python train.py --num_hidden_layers=9 --hidden_size=192 --n_experts=160 --experts_per_token=4 --d_expert=64 --d_shared_expert=0 --hidden_act="swiglu" --moe_layers=[0, 1, 2, 3, 4, 5, 6, 7, 8] --router_score="softmax" --normalize_top_k=false --routed_scale=16.6 --balance_loss=0.00228 --balance_bias=false --router_z_loss=0.0001 --init_std_router=0.0242 --lr_router=0.000551 --num_attention_heads=12 --num_key_value_heads=3 --head_dim=32 --vocab_size=16384 --norm="rmsnorm" --norm_place="pre" --norm_eps=1e-06 --positions="rope" --rope_theta=10000.0 --rope_fraction=0.25 --qk_norm=true --attn_scale=0.177 --tie_word_embeddings=false --parallel_block=false --init="normal" --init_std_qkv=0.0325 --init_std_o=0.023 --init_std_up=0.0325 --init_std_down=0.0 --optimizer="soap_variant" --learning_rate=0.00392 --beta1=0.95 --beta2=0.95 --weight_decay=0.019 --lr_head=0.00874 --warmup_steps=85 --schedule="wsd" --decay_fraction=0.901 --decay_shape="pow" --final_lr_fraction=0.0 --batch_tokens=32768 --max_seq_len=1024 --doc_mask=true --z_loss=1e-05 --train_tokens=332400000 --max_steps=10145 --dataset="wikipedia_en"
Below are experts of layer 6 (counted from 0) of a mixture-of-experts language model. Rows are named router (the router's row for the expert), gate (a neuron's input weights, with its number), up (a neuron's input weights, with its number), down (a neuron's output weights, with its number) and show model dimensions 0-191. Each number is 128 + 32 x the weight over its row's rms, rounded and kept within 0 to 255. Numbers have three digits each.
After each expert's rows: a language model's description of what the expert responds to. This comes from a sample of Wikipedia text that the model never trained on.

# expert 1
router:084190156119149070095076120097130150138126144146134090137100095093107174138107087118084113123131130095156110069118128100101107179111163122135159075169141179150124130155108109039170122124120115095094095134131124136118149138103134136092087143183150158177094139079074121079146206121077157146152176129092113074144153103125154142134111127146171122093108151135122163107113059159137198111135164092090101136151094139101086133181164111118179112163081129167163131140137134098097130122073192141113155095174078105140093091176078057148113145173137091099130071159209116138118105067114090101
gate1:042114106075145195170110118129105098162153086161178143117110152207129108082123111104124115101127133134117141129118079112081145089152139141082098108145171127107085152090152062086137136163159141103167113154100141151113127150179189120095153121112126136117166101170122123121169159156148155172129103113117120107110112084132030098103076167149076089108088167130200091173150166157059129136078084103146112126106112117070107120127102100127090069170075111145083098205135136134130167129147087129139110111160134147136157111115140113136093055172194107150153125141157111093124135107055151168
up1:079166101077078036135129123178115113123131149157154188126176152155135094157143122164055132162146078055130074161139132128151158088105132118103135140124130174124092124097129139132086100180078134101099180113107068139113073062186110163117145169123104108148136179141078123112137132177203140187140110097094092144137153175150131164078083082168074120096106166162151128130130088171118127090170172184135109129141139121162132160160107099146173182114124152109145168178163081104080182087091121079128190122132074161152129136101138128144131151085112123113097132122109148118096148157132096147
down1:071178167151102156163164140163100130117103137112155125162154060120103152085112043108122116175199129116119137157138166142056042077140171093169114138146104131197114152143184058135086131098115158176097140118126156101159168122121134133157117136101163064144112054106122103103101148124099171171153122113140127148132117115111131138166124114107171138118121109131149100182182148197088078132104131111183146148125121070144170135155177120151090175161077154155156116162144091136070123183129130127150115186064153138120110132119066132102119131113138097100077112117162086133143089125073185146
gate2:111152148134068073114151072186085135173140149205164159102142156138120163038110145089183155110135117115163146109087097147116111068124168118130115129165130130089082118111122116153133065125118154063081104122185093132068128172187082076106110070114093132145134116115127106174091120151086115124106166144111122127126142169147116066124116086143128148152081126122130095153101128135154132123130113080122136101225141163108147151199141128167153135113110155096133127115190115065117102101112134125143113124144152198206086193096102109162072097145136109161104133148108113155129114089110195175
up2:105141166186143144164137100131121143183141154125066137108210126089088046111155158103121117144173155197199105105138137120146121156095134135107148144161146137176128116141141135091144107154131127170107108105135110131106117133073052163141147154154120190144115142147126079099087075116120129095188068154073113142062120190089188153067137127182198157124126140128106104104172128104138165116190039057162106102108124109132170132147118126117129138095127085174105130117114161064155120097131192081138180180146127123160139137122165102158148095126154138113164136180102135133147150148103133092
down2:168119168091161170099093148113147138189129112127157182078125163119126144104076143161145112155090162182108146143119089154116176084121184134096126123132090130137130222025111130129072092186185080171099121172165126140109107109124185130105130090120144132081135149064198156163176159115065127107076118179103103181128142109136115152146083092114118142139162097115167124114146141122125092190181121118145103154167144087099143071188140110137100112179109138117197110116094125136139124153168113184124120178130129118127081162084155121126096146081138083154075097155155126122132173127131162151
gate3:127111158151137163108154123114114140076173133153173118193119060139115179156130142136118180138090129121084120077108145073153090149132142155094129144101140069180138102039168133134113211118171173108156108131176122138155071119116137136133124154123160128168167095114152111122147124157100085084124110150148099091137078185102111075128127112142138149127097109164113167180118095145123164201157132148148130125132151089161159131103084116081157156108106144097170122128107068138165101147195131164065122162139146188090140101120141160106189161140142071080114126192070170130151164114176064197
up3:137105171044165167070143147111147177113186065105169169125105121159095156171063124113160169184126130173112154146140078093122065107152125119155144098099090149119100124082122074156108136109115158146139153093085161157105206117108110136192139083123072162116069168112135112116162180092122146108088103102166180069102126129185156179149121119104124119166136129143133122150135131133074140130077090092116116122111158086109073131119178132168097126127085153113145128079139151122029129143085184063158163118113139089123127121134110129149112117087070108134134160151132111143098167096096194125
down3:148187161112148125056096149074094191073126174117147125086183184170182118139157117153172166110111085154149052128135113078115084150111132109112107120129153103136102139139132067163101128110120106123153207113163142135152153098175115121148075106089131135116115074104102121116098163110179136140084142073176193144076138127159169135157129130126194128105187138107197129096187160103129140141143087091096147104136132124163161114206135160163135110092094164116126109114139093152106148137131131096141157115108183086188146086107110136155111134173101128118153204172168192064128106118116151137
Description: Articles, possessives and quantifiers opening a noun phrase after a verb or preposition, such as a, an, his, their, several, two.

# expert 3
router:095106126105102077143097123160116099150121108139173092135120078142056147137165166193140153081119133089155090103108154103144136171104140054128141073133120175153139153171093179088179131102127086096115090120120096128133094225149147116143124094171159177146131103151127145127153146140043145100141120106138134094087134159135113141132088048154161119078057150137164149138121107174140135090150115136114013153108107101092126112107116115126155159174121145158152070152158108107097174104050203133162191113138104099130120072148132126130140159172154108114130103130139104168135063106099124109
gate1:177064122157058168156072165184126119159142173119105099133095098048098078137153103153106152119138121107141152153128148159133087132126091181073089155178146122128164123074146065141162092117155147112119153134205069087119083142185104135134140076156147174144176091153137096122105154135094163052161181148063159123081137117099141128133118115127095096130118068126154125070097183135121131138124135159120056112085150147088147208129100071134130111173114150184077121092145118102101171118137132181126099145163111107128111104154126140125116144116154142084154111102192112165104111152128151080
up1:121135150148132145075130137113152106149117144134116116078109180110106109134179093125129118140135119102135166116184128147134179125073114133142151107106165134125120085140135113161106072140129115095184114095131086165125166176092115088127130095121160097142093111130084055122121095096089174141146122102128098083053130066223101060132027088151137157093140094165174162109129150208137092120093095126108121136140092098170133096129151137122145203086133122120079104154156169094177163209139127114141099089099082148095124105212116128178143109159169139065096158121156148131103112141144183141
down1:143075169135089116114127158097121111149137138117121105084105095134180163191102132118140074139149123118095048113118145094144094062111179127143136207108127093117141112107199111070112159145120104122143150048087127078184064185169121128095112166120154143145155133061115161114114149108161078101085095162124173055107112069101134140117131150132126134114117092100102096056123146145082119119104116146147115108179131097064087138123106167129126109096074159121130185101112089191124110131169137090132111084108149124067099108120191135108136118141056088156105129078142155158134107099098125189
gate2:114131127139181081092145136098123142120182133116090156191109119172077145111131134145111119085116155094140144082117125168156155168126142131126085138098149125122102163175113151109151137132137106126165147103114157081118186122123134134122208107088195179068194125140079099216155105101099121153111170169126218100072109164135093139146139126165154084174079172156150120127071133112136131166111082132120110140073069118122147137122109148166162111120050128080130125081145051151104140109084160166148150199108162165134128169086121167158131141122139148154081140126127179143177132173176189129
up2:171140138090129112127112119165105108121140134146121087175173142123096125120130215115121066094122146104161139077138145092084118089142126074152151092142144110113104150130150167111128101076065128222107109144116160077124187118159180108096110172125145104140111155116155140130132128120137158130158114056156137175096152185103132188113109142164100188171138146105097119153087135141144123173157097195054132158105111042153170073149113173166142120145153145106087146175174082150158131154164136104142073095092162166124101124169226125211128130121127090148113113159112140183133124122136153149
down2:128122111075115212144046076157160178163153110123156175123139125058183097126111176121088065154126090100115104095103148162114108047129095122155139122162077138151151174150123130148133153129177102152105101132116167152172087118124150070118090189130157066150119088178172111067098079158107138180102068122136148177126152181136142126193120175138132140131153119105137107132128129131134155148149113116113094128179142152119133120147151078099120105054129124158121155124093141080148118117073151106078095180112107096156054134136157131146195122134156111137184148179119145206151107120103117122
gate3:115086154123146123180112143147116102160114112133161130145102116125158185177109118186131125132201113069134096113141126150148098139070180104151142086118093148208124156150099101145129103142148162140059082078164165127147142165154153115139155100083103121126145175180121081186174129160144115088117121169201155165133141126146171187093145093183115120169090168100161100166038107119093112140111071183160081108123084126116175173163123193147153122152171117127113070125171110095117142059074147094073126102148121140135153148132104149115137110111125165144115067119162076093097135101130083141
up3:085121102179110189132160119154118128159163126136156120155108118109181105151119138119174166112159127174122069129145204174061180192166128179107111127118134184086164111106173136148131157154129100088151118110137057147133182176132148157105131156144149161163155127144096168137161106087097093051115088118104137166092102167098128129139156138174110195103139115103110173194054123164104153119177121105134102109091161056170121161127124153144148159118195155191153165103161150102156170144113116155106097080118083143124168071097107084105138103124168107134177114133145096107131112194108155093
down3:139149101133137130186106145125132159165082179091106155149148060171081126150131144150173109158132185119057174148174091163169111115093147133127152106188137106129096171153082137082178153161101152137106126090160154125089135086129126172102099153174126149141045189117096053173134121117115092090150143160156060132173125126105117131097126099128126134181098103131103136089112108097097138102178119179124113102134113090129126118145116119143105175116074122087121147124136119103111089122129211045092141195083132127126142086126133067161118096158163118119106155103154086056115143125207131191
Description: Words that open time phrases, often sentence-initial, such as In, during, after, since, early, or a month name before a year.

# expert 40
router:140117142150113076079139151135073086169143112110175125175131130100151130075082129168110121126122137094169089105111114120163091174139160100155141115136155143144141105167137160114128043116167045158137096096087099166120061138122154160079106102117186143177119088132110132135119120142103128101130097141139165106195103160126146132135166095167112138103114158138167161112235077187184179133140168106121140184160071124112117133114194145103149185159053112192153104121092115106083163076130126177129120106163124098145125109103088089185167160168191143099127095119125123122090103137100105101
gate0:143073201118114133129133112170141157156138115109148135106169078106194140154120159161099135059145120147142158155145107122146132151133110170150225129132075091125117138144092095168175128083093115175116113076141115084087077120128134128118098116129195166148129149079094102141137158167126130039112089131120117190065181120160060071107106117076183163101116090136141135170179127103162151124149146162191144147123124144141144161098145112177142167129183104092115152116117126125083136146146141182156175117135153044101113076108089097142169159120170123156163140090105169104161162162086124093
up0:114116125152107079129152132136188111128139088111146158164191099119127102076139088123106125146100162196141144133091046173115151154075071102156128105121108084138149142182147118115144095138137091128161124147005142148161099153149152104101118145096156155110142137094076136201161139116125205119152117139140187197155122171113113083145058105104173116120127058173177082165121095116091132147143155108177123134165129165118168100106154063127109123143140152115138082169099124087051109153130098141203127167128141121132129145095093155082048137119123118154121120155137147119162140146121162093
down0:134141077128123125184110096095074109181140142120147159098105105099173136067083091132099073152126185243153121166168119157126130101144086138134146172174075110128097158128141081165158138090162089154100107128081098140136087101148137115164129183167119135140086112113136100178121096135120154122154094103142157131058121131124147137103135149046164123129074153118146075183119159070162160133145140149153139083204107135084110113110106071135110122075130103115117190122151062170088113157119109101149166094159163136145076152120137101141182158209153125165158140091132134152070120130089141121
gate1:116167130129164083170180121158116156190186098153143111125161140098120107130059179173093143083127146119109131169141147119125108135165127120123102097173133085151159140133122146164104076127154092166163124058157128142167140112118091127179080082146123103144158139075201112142111101105150023088097115079127136150127116103108193117129176130167081107073138114134198159092129091120130138072123105123161161158090100091187145093141121185090116136083085098131139103179077168106105137095131135157128164124146157131088130106079142105168144095166160204133143110062159106067127071122151137132
up1:099087142132188060110069161113119137111145102073071159178186137074110121141100110106159163116107098129117152153119110079146082068088053169136122165156070159083113154097105081133140197135190103105100169110106188159137172104136092117135149123132108153101110097113189104176114126154152061112193100123119116094091117109120083110037121111141176151102109106153162169164163117138137110108169143093114139101053123134141104142139135115126131095117062071134186166129105134089112114088095187163106133125110104098119140086152139077123117082105104148137125129121057136093127167154143148116
down1:114103163135142170161122105115142140189135133104144096131130153107137145146174133087138148144145153105129142138108118176159110133155152130068158109178097068146119119154076121100119168106163119149139088167078149167100150128123065174085121067130152110110066106097177129167127119142139111092161138174188119091099119126106121110036132113118107128219182093155136139144123135142154133149122148112022150105098125168143105081089120181020127122070112145070130118162128114135132135140135105159168177107091113151120132130084113168085060112059134160141143142155123175052140117137127063165
gate2:135078099148095143079125156122092140164120153102165127143138073095154138097123055131098122207130120083185065119151168121111096133105159154138137113094137094151142171160132144105065097104141120127166097122096143143118114173124128179137104131155137121144138108117184112120115146148181112097124151097164131110143153148145112152176152095111107182157088143094134202149198099110121198198148105104135146152059048149183131163048183119172135201110058149145125108127100102139100208158129086171111094095161116128148117115166170157163111160138107177107122106109147133159120112086189132129
up2:066124162170133091119121124141124121142178149177087168108134153156128137141136151159182175132114135137095130172119123132141152114176133124145128081140119151154091104134112084102155113118074149129122140162078182122117143094170134144159089098205038178092126131133138091080150163183092133134105127126120076146091079116108149070069062120134169133151131056090153058092117132097123094091160096136199130147176137108104136144216168156141164100072178099118076096150151123168137154156155119146126112114158130102130133158053111160042113122055136138096112139101157138112127125133150193138
down2:075129209140137096146085184107116158115092098155122110093143127102103149135170118123092151114110152123178116128139128109132128118102149136143098122115126068116083153168110095172097111107082136093039134174136098123117115156153126136106125094170156062120164157136134134181139130155167112093125143139166160174086143126156117109112125080151160118217109099161124107082159070160146123043181063082112116114155171045126103121128143124099105153148128150141120143167098123061183182181169120106101107133165049126140189142119119101128122114056159063135116133117108124180123123069115184105
Description: Closing brackets and braces in LaTeX or chemical names, plus infobox field words, e.g. Pro-te-in, Animalia, Height, Spouse, }.

# expert 36
router:122156162056137100124081127068099126115147104145156096156111139099042146101120131151110125066153101074114158049131142108121088133138112111097178081153105151174097123181089147083143068144131100089104109114106113149116128144104103142088089164175112159178120119135084099111150182076119155102117150116126130094129139142115135175117136127141177102105075151130143151097168076156151180108208158144083093113135153082077090101182149126092122203126044107184147116106127128117121152068102193115136152085145098102152112075115090092134176158191102107139149120131139078133122081104095117102
gate1:172172161173206106155155102045114169105160111134132187096111128079192138136117180178123134091121131131104105152116163081105184152130102167094135092145152129149154117140079138126107153100125126174154144121186116068107120088156163143153120125113188177117169132084111148100152100134132168151182113127162123174126075192127131067127131069156131104186132138177061184154182212164096122086139154121172114144158134121097122126084113172140182160124105080133120142109133120116148131136099123129112111165081088084107151141112055148127101136105112147135165132157150168155135172098202141090
up1:142130063123071088121197148180111113117087107137151113193094142107073128212140131094125106088133089117142150091139150134172102089147119149160105132179114164118175097089043160176118162100113131133148161122088153143097148159161160170096115132108166143134154169151106108183149140106122159125152074124063131112133163110111108150152099187103121127144153096121150120111095051093154151118110125145102113119114170097092078126158165109109170209084112101091158154117101092174107117093133168108090057144156136101159058125082173108116160106141094121140104093114055113191142162150083119169
down1:131116096139171146105151124157134070099104141141113127146118088145129114135105133125195160112177134125137170120152096133132130107101117154127090126143096179129094144115178144133143144111101172091076130152138128112124118155106086111134141124128066102105087171128159150130119163138160126173083057094136143123125164136123144125167075173163059106153143074116124115079117083087115130149138187127178144106090134191088183141167156176088170159167173068132095110070175127162157046074132184090105136035151106166170057131136127186099192140054093136113120151120064095147105116111140105146
gate2:146118160180156148130116153059113148158169056115094136182161145091099164122191082084084107112141130159119147095101174149116114161113030169154138112094094076110075133145117142150147136100103128105158149177081105128110178154075173093065098178145153147109181136150124147113107155123103085092082121114116170104192107157161152168122130157143167087092093087092199095100137145117131153081112153131123126099176128156110116136155093065150110085093163156172153133129103183131139102153160093159142126139102113132141108191089071182209148092103111163128124104125181104129096104127143104110
up2:144163161105183165136104111127152115148110123144140138127105170128098100140130190112100140153180135188074067173101093110100103153157125093119137136143091053110140120125143123179169101110150139103113156095134179118149076132105113180160100114185131161178155081169129134153149068144158160128109134148069110136161141138140170154102127165051171112085167113089112107140076156167102146107097165112104128150125175143126177157220148089144090085165130098053077145126110128119114159102114134137135113091147140105115107160091152109149100186129160122166055148070022161138158124111068118099
down2:101069125151166115110128152107171102122114157133108113070147127185138114125160087217146164086098138119126135122124103050168128129137157136104109134104099106115185198097132078146132138166063142168143149082124124147152159150130082092044113137095132120063109067121144097147125121124114125137103101131124106170107063124089109069135127154135120164096131152124145094121090153125131096159081119156113129031119151103130061079130126111123221104141101184095109073093156041129144129126150153139067073067117115146110082138149126111113168165168097092110148123144151111095126091114182119159
gate3:116146160126149174110168099181160074111144111156083171043113120137107174095138093115168174105109092070123156176124147110123139135139119115097107108140121134160165143119098074110157175153133133176134165144149116099118044202136097112175127064158109127099118134117139140135127128127130065111097067135091136130156103111152118122104121151158165162161174126101188135163105178166113175128122131118096168134110177076113055118128120090136124146117115056113134114121108170119180117076136112166143191146128101165097128231113107164146077140066120165112106086122147170094159081076097151187
up3:104105152038157128164162173096138112160148127127106142143117180151120095036086168131129100198133172153122107161160091155103071107078175052144141091112087105145091126097107123143148139113162130193122121167112127129174089164124103150169101114074150152143096132158113152155101115145107142102130169099168240138077119144116136131155097118122128131151102164138091176148147112127139102134131148055124102112172072184094103110099110136186145153068135136131068122125099094181183173160090164152116161130126154119140123170137191064111098130148135120170126117145119104071067108107128096147
down3:102100137119081145124129143140184144161163114098140158118073167062144130099133104119162144128134113098169071086172132093157067134093153146098098128125154114110175122112166160172151132115114112159148137162134073092167075135126053136157076090096133130088090090143154175157126149181121157168148088130101128148117147080142141146162128123107139166167110141100170082065091156192095111170164107148105164082109152131132163130114155122175181153105111099124147175098070135072218143090143153127142191106165149154121119164125103113152106117038123182056127057110154175108137106097136162152
Description: The word the and possessives his, its, their, her, mostly after prepositions like of, in, to, as in "As of the".

# expert 12
router:116132105103121132092128113131051125177127091217109151202141117162135167108145165139098084021160133093092114076128139070085088171146133105126229097119097129116171111155107115105147114185194089141129077122124072121127120147124121201124106149129168111181110074139109129121149155128096123086118069179153171139145170145073115116111162092121138138117118148132195091034165133133133161122149163109126157173158152135128160137160127136097162104177132140127189107090167097077093140114115136175138134105180102138118140122114113117115113171171126086125128107153131127202121129122109109102
gate1:127083134151156155148182083102134168152087090174162183184124141117084137071115123093059078128147064149043143151116121073091121142101119135132117111104108104093131137100140137118130138125148139115162091105186093137127122148050149150171165103131140135077106117177182084085091110172079097093169104171118123117139126113122161144129174123110146103208148209075127111065145143155121101123147143164171165117077108116094164120170103132178184128204112129155158111096119120174114155103147165095157134130174119109092158171114139135109168101192103103139089103150124124196184112132146119111
up1:112130140133071139139128096160119173147080080152077160126141100132123127097090127108155162134130139149146122105146122114071090104134097145096145144130141177164188115147183132125128142175209133129123107150114121170154096156131133123070131114120127171126153167099138148184123133134186108090172110121185179104084151193094144148117192209145131206115132123084158070132100093126140168131080129095161157158126164060176134115171107170127100176161090203140167141140143121081154110118100151104121151074176111164188108188181187164111112093140065096104162186161114124157130144148119127092
down1:105104145113158121148075104073096155060158188140237135096157121148112154130139144147146146140090131118126133118140081131120185110186130133083129113052105102131130143128129104151140122120110086178115156088122152120093136172066134125103117122150169103142102117106147183138116080131136096184115105186170128141114138053167147149118127127109146102123122129116110130165090082115171118154092206078124128093089164120076146107154138098122166159051145134131099108160082142137151128087115216165118138089120114066139180135143167133128179081163077067160159146111137084202186105118092119095
gate2:127131144126089149146139112164122063134142136122144099163153121160111167118155151183126129122138157113106134108098157096080117030149152075124064126150146131109129113152146119137110073136107107156102170148092157095112135125171099111142044100149111136080136122118132176096145108123132133112088098135079194175160222109110115054126107070095065073137029173149150115114134084115116134099147112100135172171152101109115150046134122028174169084132165111109170111146154120102191086127092136126167088091091130104144137149088120184124135140132082146113146157151111129165155121102145110159
up2:144180126144097129107195114134121121163132161120122151089182129131156164128162179169130183098129164111121087187098224115142082131122118142156080125103089103159078184103116111085154070092130125056093145202126132082090140087121141122152162118106156123115097133162136161157146117087126105176153135113086080165107122081168129069181207148083082064140142158132125120155128154106121162066143146054167142129158135174132173074122125178110168155133147129120094164117160129131135136069080128127154168190115107096081155186132128099161102146162117124159177178150127096108109136122121121127
down2:122158097169043148079171150163153120112132149155069147098124176175078097115134087065168160151178152145147110180119111161159128099119101104110087117112157160066102151136155129119123087148072110122116125133189117124163079139094097192131097100047136141124157130070107179118114089124117161108181093080118150169166096105142176114118175137151157158160156138107133127154130031048085118078128175108166153125127108114173133151125182102166125186167109087114082075139095112136153100122116127110120120133084102145118134177165156159114127101102165104129148084123164129168133092101079127086
gate3:143113127170103141111128061137138101114142140158175149112122093072119161120124165129141126098175038101080116126101131067108120158073118117180130109118142178139160133129177118119147155145142155150142136111127119149146194164177148088108151151124172070078148100160116119149182107130126117066199125170127117155156178115087150048074181078119177190153111146132129101113061129154179153174115171134225134179124081126046116143109147128109098098091147114110151152136104108128103124115130084166135124110139142176180127154129152162094189112195155137132144119114200119166117163139115112110
up3:055123107126123158133150097140079099123132085095170150138079100116058117134200099145172159144201111154119106081101092114087146115096127165104122118157134149083170155094107134124148154139128045138151154135166135135160126127058158103133145159103102145148134130139173135139142173115102051134180102121148108200109134185110124141120133109154128177121160138122101106131134131209118174095083184150125111165117116124102120201129105067128092065121081058132138148124070128049119143140078121156100116155147201118153122147112168148054137101137122121125109121190086093097171140183119134102
down3:160117104062081135142128128191159106140099145085197151065158074133080091094168125129153098111120106129155185113164127140113153156136133144172150143140093090141151140165154132152134115129092147182072139168083116073114083117175109123149140128149169115117119151059144119168171129122192149116135212109117115147088063067162107149177070141146167166131156099095105110150082148049127156082118117135141111126107096094102130125095091163188129086102150139109129142090196183058149140127138127134091074092143128110147162124154086171151121175119179130107153159052169151094130108154118142115
Description: Word endings like ent, ers, als and football-table terms such as Qualification, Season, Quarter Final in league statistics.

# expert 28
router:132132081080146098079112140101120096171141166137139121184128145133129187086085153156078072088159121149155131080127128150129052141129127139171164122174175135187146191151102115079173050105173128144134078104097080146128066150125143171089143137166177162163092154106120137120170195145112175148085116133126164125116121191113092129115116095124126160114097170158163143109150133151171153124175144125142133168132104108064138129127171152130172181139095164187167158117123140052082175115078125136140145132126102085137114124148101116169162161133099118137128061172157132209077098120128128067
gate12:088164132093157182112096170180140167154174196128189185147170162146140173114099166148130104123124139143130096086096073113132104177141093136139076128151201116150151196162108163145121113080088091150176076107146107053104081167106153129122123083130117154153147198164144086161142122156169088079119125160118176099139115119164153098146139151134108113162156119172155102168173112155114111113187175142081182170107161080141142137142170103107074178111106114136123107109106124146142178121139194173136136142139089147151135062125152075145157057106122124140178118151121139183126095126155087108
up12:135089110077126083076091171125115169111166185153136151085145095160138098144084051193150170203127133114123107133108153097131086094106146146175150104149116134163127131119161156063145108159063174105101122104079118127129144116137106128164146136075120148136136093107136117105140124145124103154152080161160125042140130196091182151113103070071143148209176106174133180101141126112151153113096142132144154109152135106124167177154128170145113180150156130146113100044104128198143117120153104159120113141047110088180149147102159115169096168164099203135144076139138154106107111126142141125
down12:172126154133086173107156136125073120191216149163135127147106073151154115137094089133164127124117092161081098048133152074097131141162085149116196110092138152094082081122150140117190159129138151180136070124101154150067114157128124137083115148138100158114108170099142112119182155125106112035174082098110119100106166077161128170122115096155118146117155085172160075113179177084111128100108146120164114134118108150100106171103128133085163156127143110143103127092153111112160109122099144036157072133156112158143094139080113118135103140090110152157118130156127151067131171073211129104
gate13:106197083119110135089095112067147124153078109192177162127123120120079171131057111082071105121104124112091166080165138127160158152069150139157129148130194122100123108138136092086126075094087157130137134091065154142160105091187127149144134142058089179113128154193109125110083105180111174139108135138061119171146118114142051121091146128117168122096141144167141153117117171172090147112106188169140078110183131076104135119112132115082149161171132084161153077118104093098142114114106146093080122100071142053124139121117146128120157130141174090092118148156138162139092186161111157138
up13:155112094185168144119088109120138159156184085145139100115085126125112113089121139167134112126172142090112114153164119137138089119154171088025078162165128157090149144146127105051164133094186125132175147074158147064092145150132064094086140116107149156127114121142102099179152182139179063121139167156115150148079115065095174183133088171057147167131140178145135165136103115146088118112131159157128121133132118128144161184156151110157096139124159068210193128146146163093126111109183141103137083123159132126074082130134095162099127083164112135157174104176110154133112156132114178102
down13:125098088144110110168111073177134175158109130106099122117114081108128143118163162176233135124139104193083131074184144130161074147161128123143116124188117111114101123148161142196136131110153108086130064081153146145173157144150093080093095154121133129181109154090138111068090115172118077121143184159110095146114098086150180083092148152114107115113176135109103129193126109132190108145097088099125143147114167165157136120067175133120120129124116131148158134092203152134151083126078106044118088075152144164166172161143158086099071155071106080149136115148135132111137135161154158103
gate14:144210085122127133083122162103068124151089175166124121117150131085122154166102113141126109113170106065152143125168186155147116118111179090181137116150112134146077046196128128159108122164113054195158178134090137121175089120145130135140148128134098149136140163079137108094101197123122153097134130119105116124139155095137127123085136065119154162113138204152062161151123172079125196151103172107094220140133124126114152136103163171121143129111183127201176192109123167095145101086151139111112164148184163128143145120106101162136151092113143095118174105163109145141102119173090092100
up14:108151105171095143045118124135087138087167106133154060148136127132142119106041158134169109136117154066142119141124125191088176087128147218151124128121146124187121109092126168143159157164083123108184133161172084186113139091106137152135113085125155138146101129143115095136098076150163100069081128122147106148137127175117121087093116136097117140127130159145055113084126087123107116156046132170111139057131136107098148106115163213146123110169138143135133127153100128132168171147117081144091152163091104105128114112077116052089175106119085080127095103088209098108165136144123176152
down14:138121103120139154115135129072112160118101101176110091125110079148083087097122113138117125145134107044092139129074085100133121111123109151142220110116181139150162130113120127144120144176152163142110167095092127119092084089112116108122152135179137176122160173056085122193139138185080169158143162134148118117135068127120124143114045118145178107108064069125143123125154054114175061158162100140089052103107111124143152081068138160089152141110138119075136105119109102083123138082104146131145072069134095060176158082125119097145179141164147137091134133103107122105186133153148139180
Description: Words and numbers in demographic and election statistics, e.g. age, gender, population, %, Black, Candidate; also the noun after "The" or "a".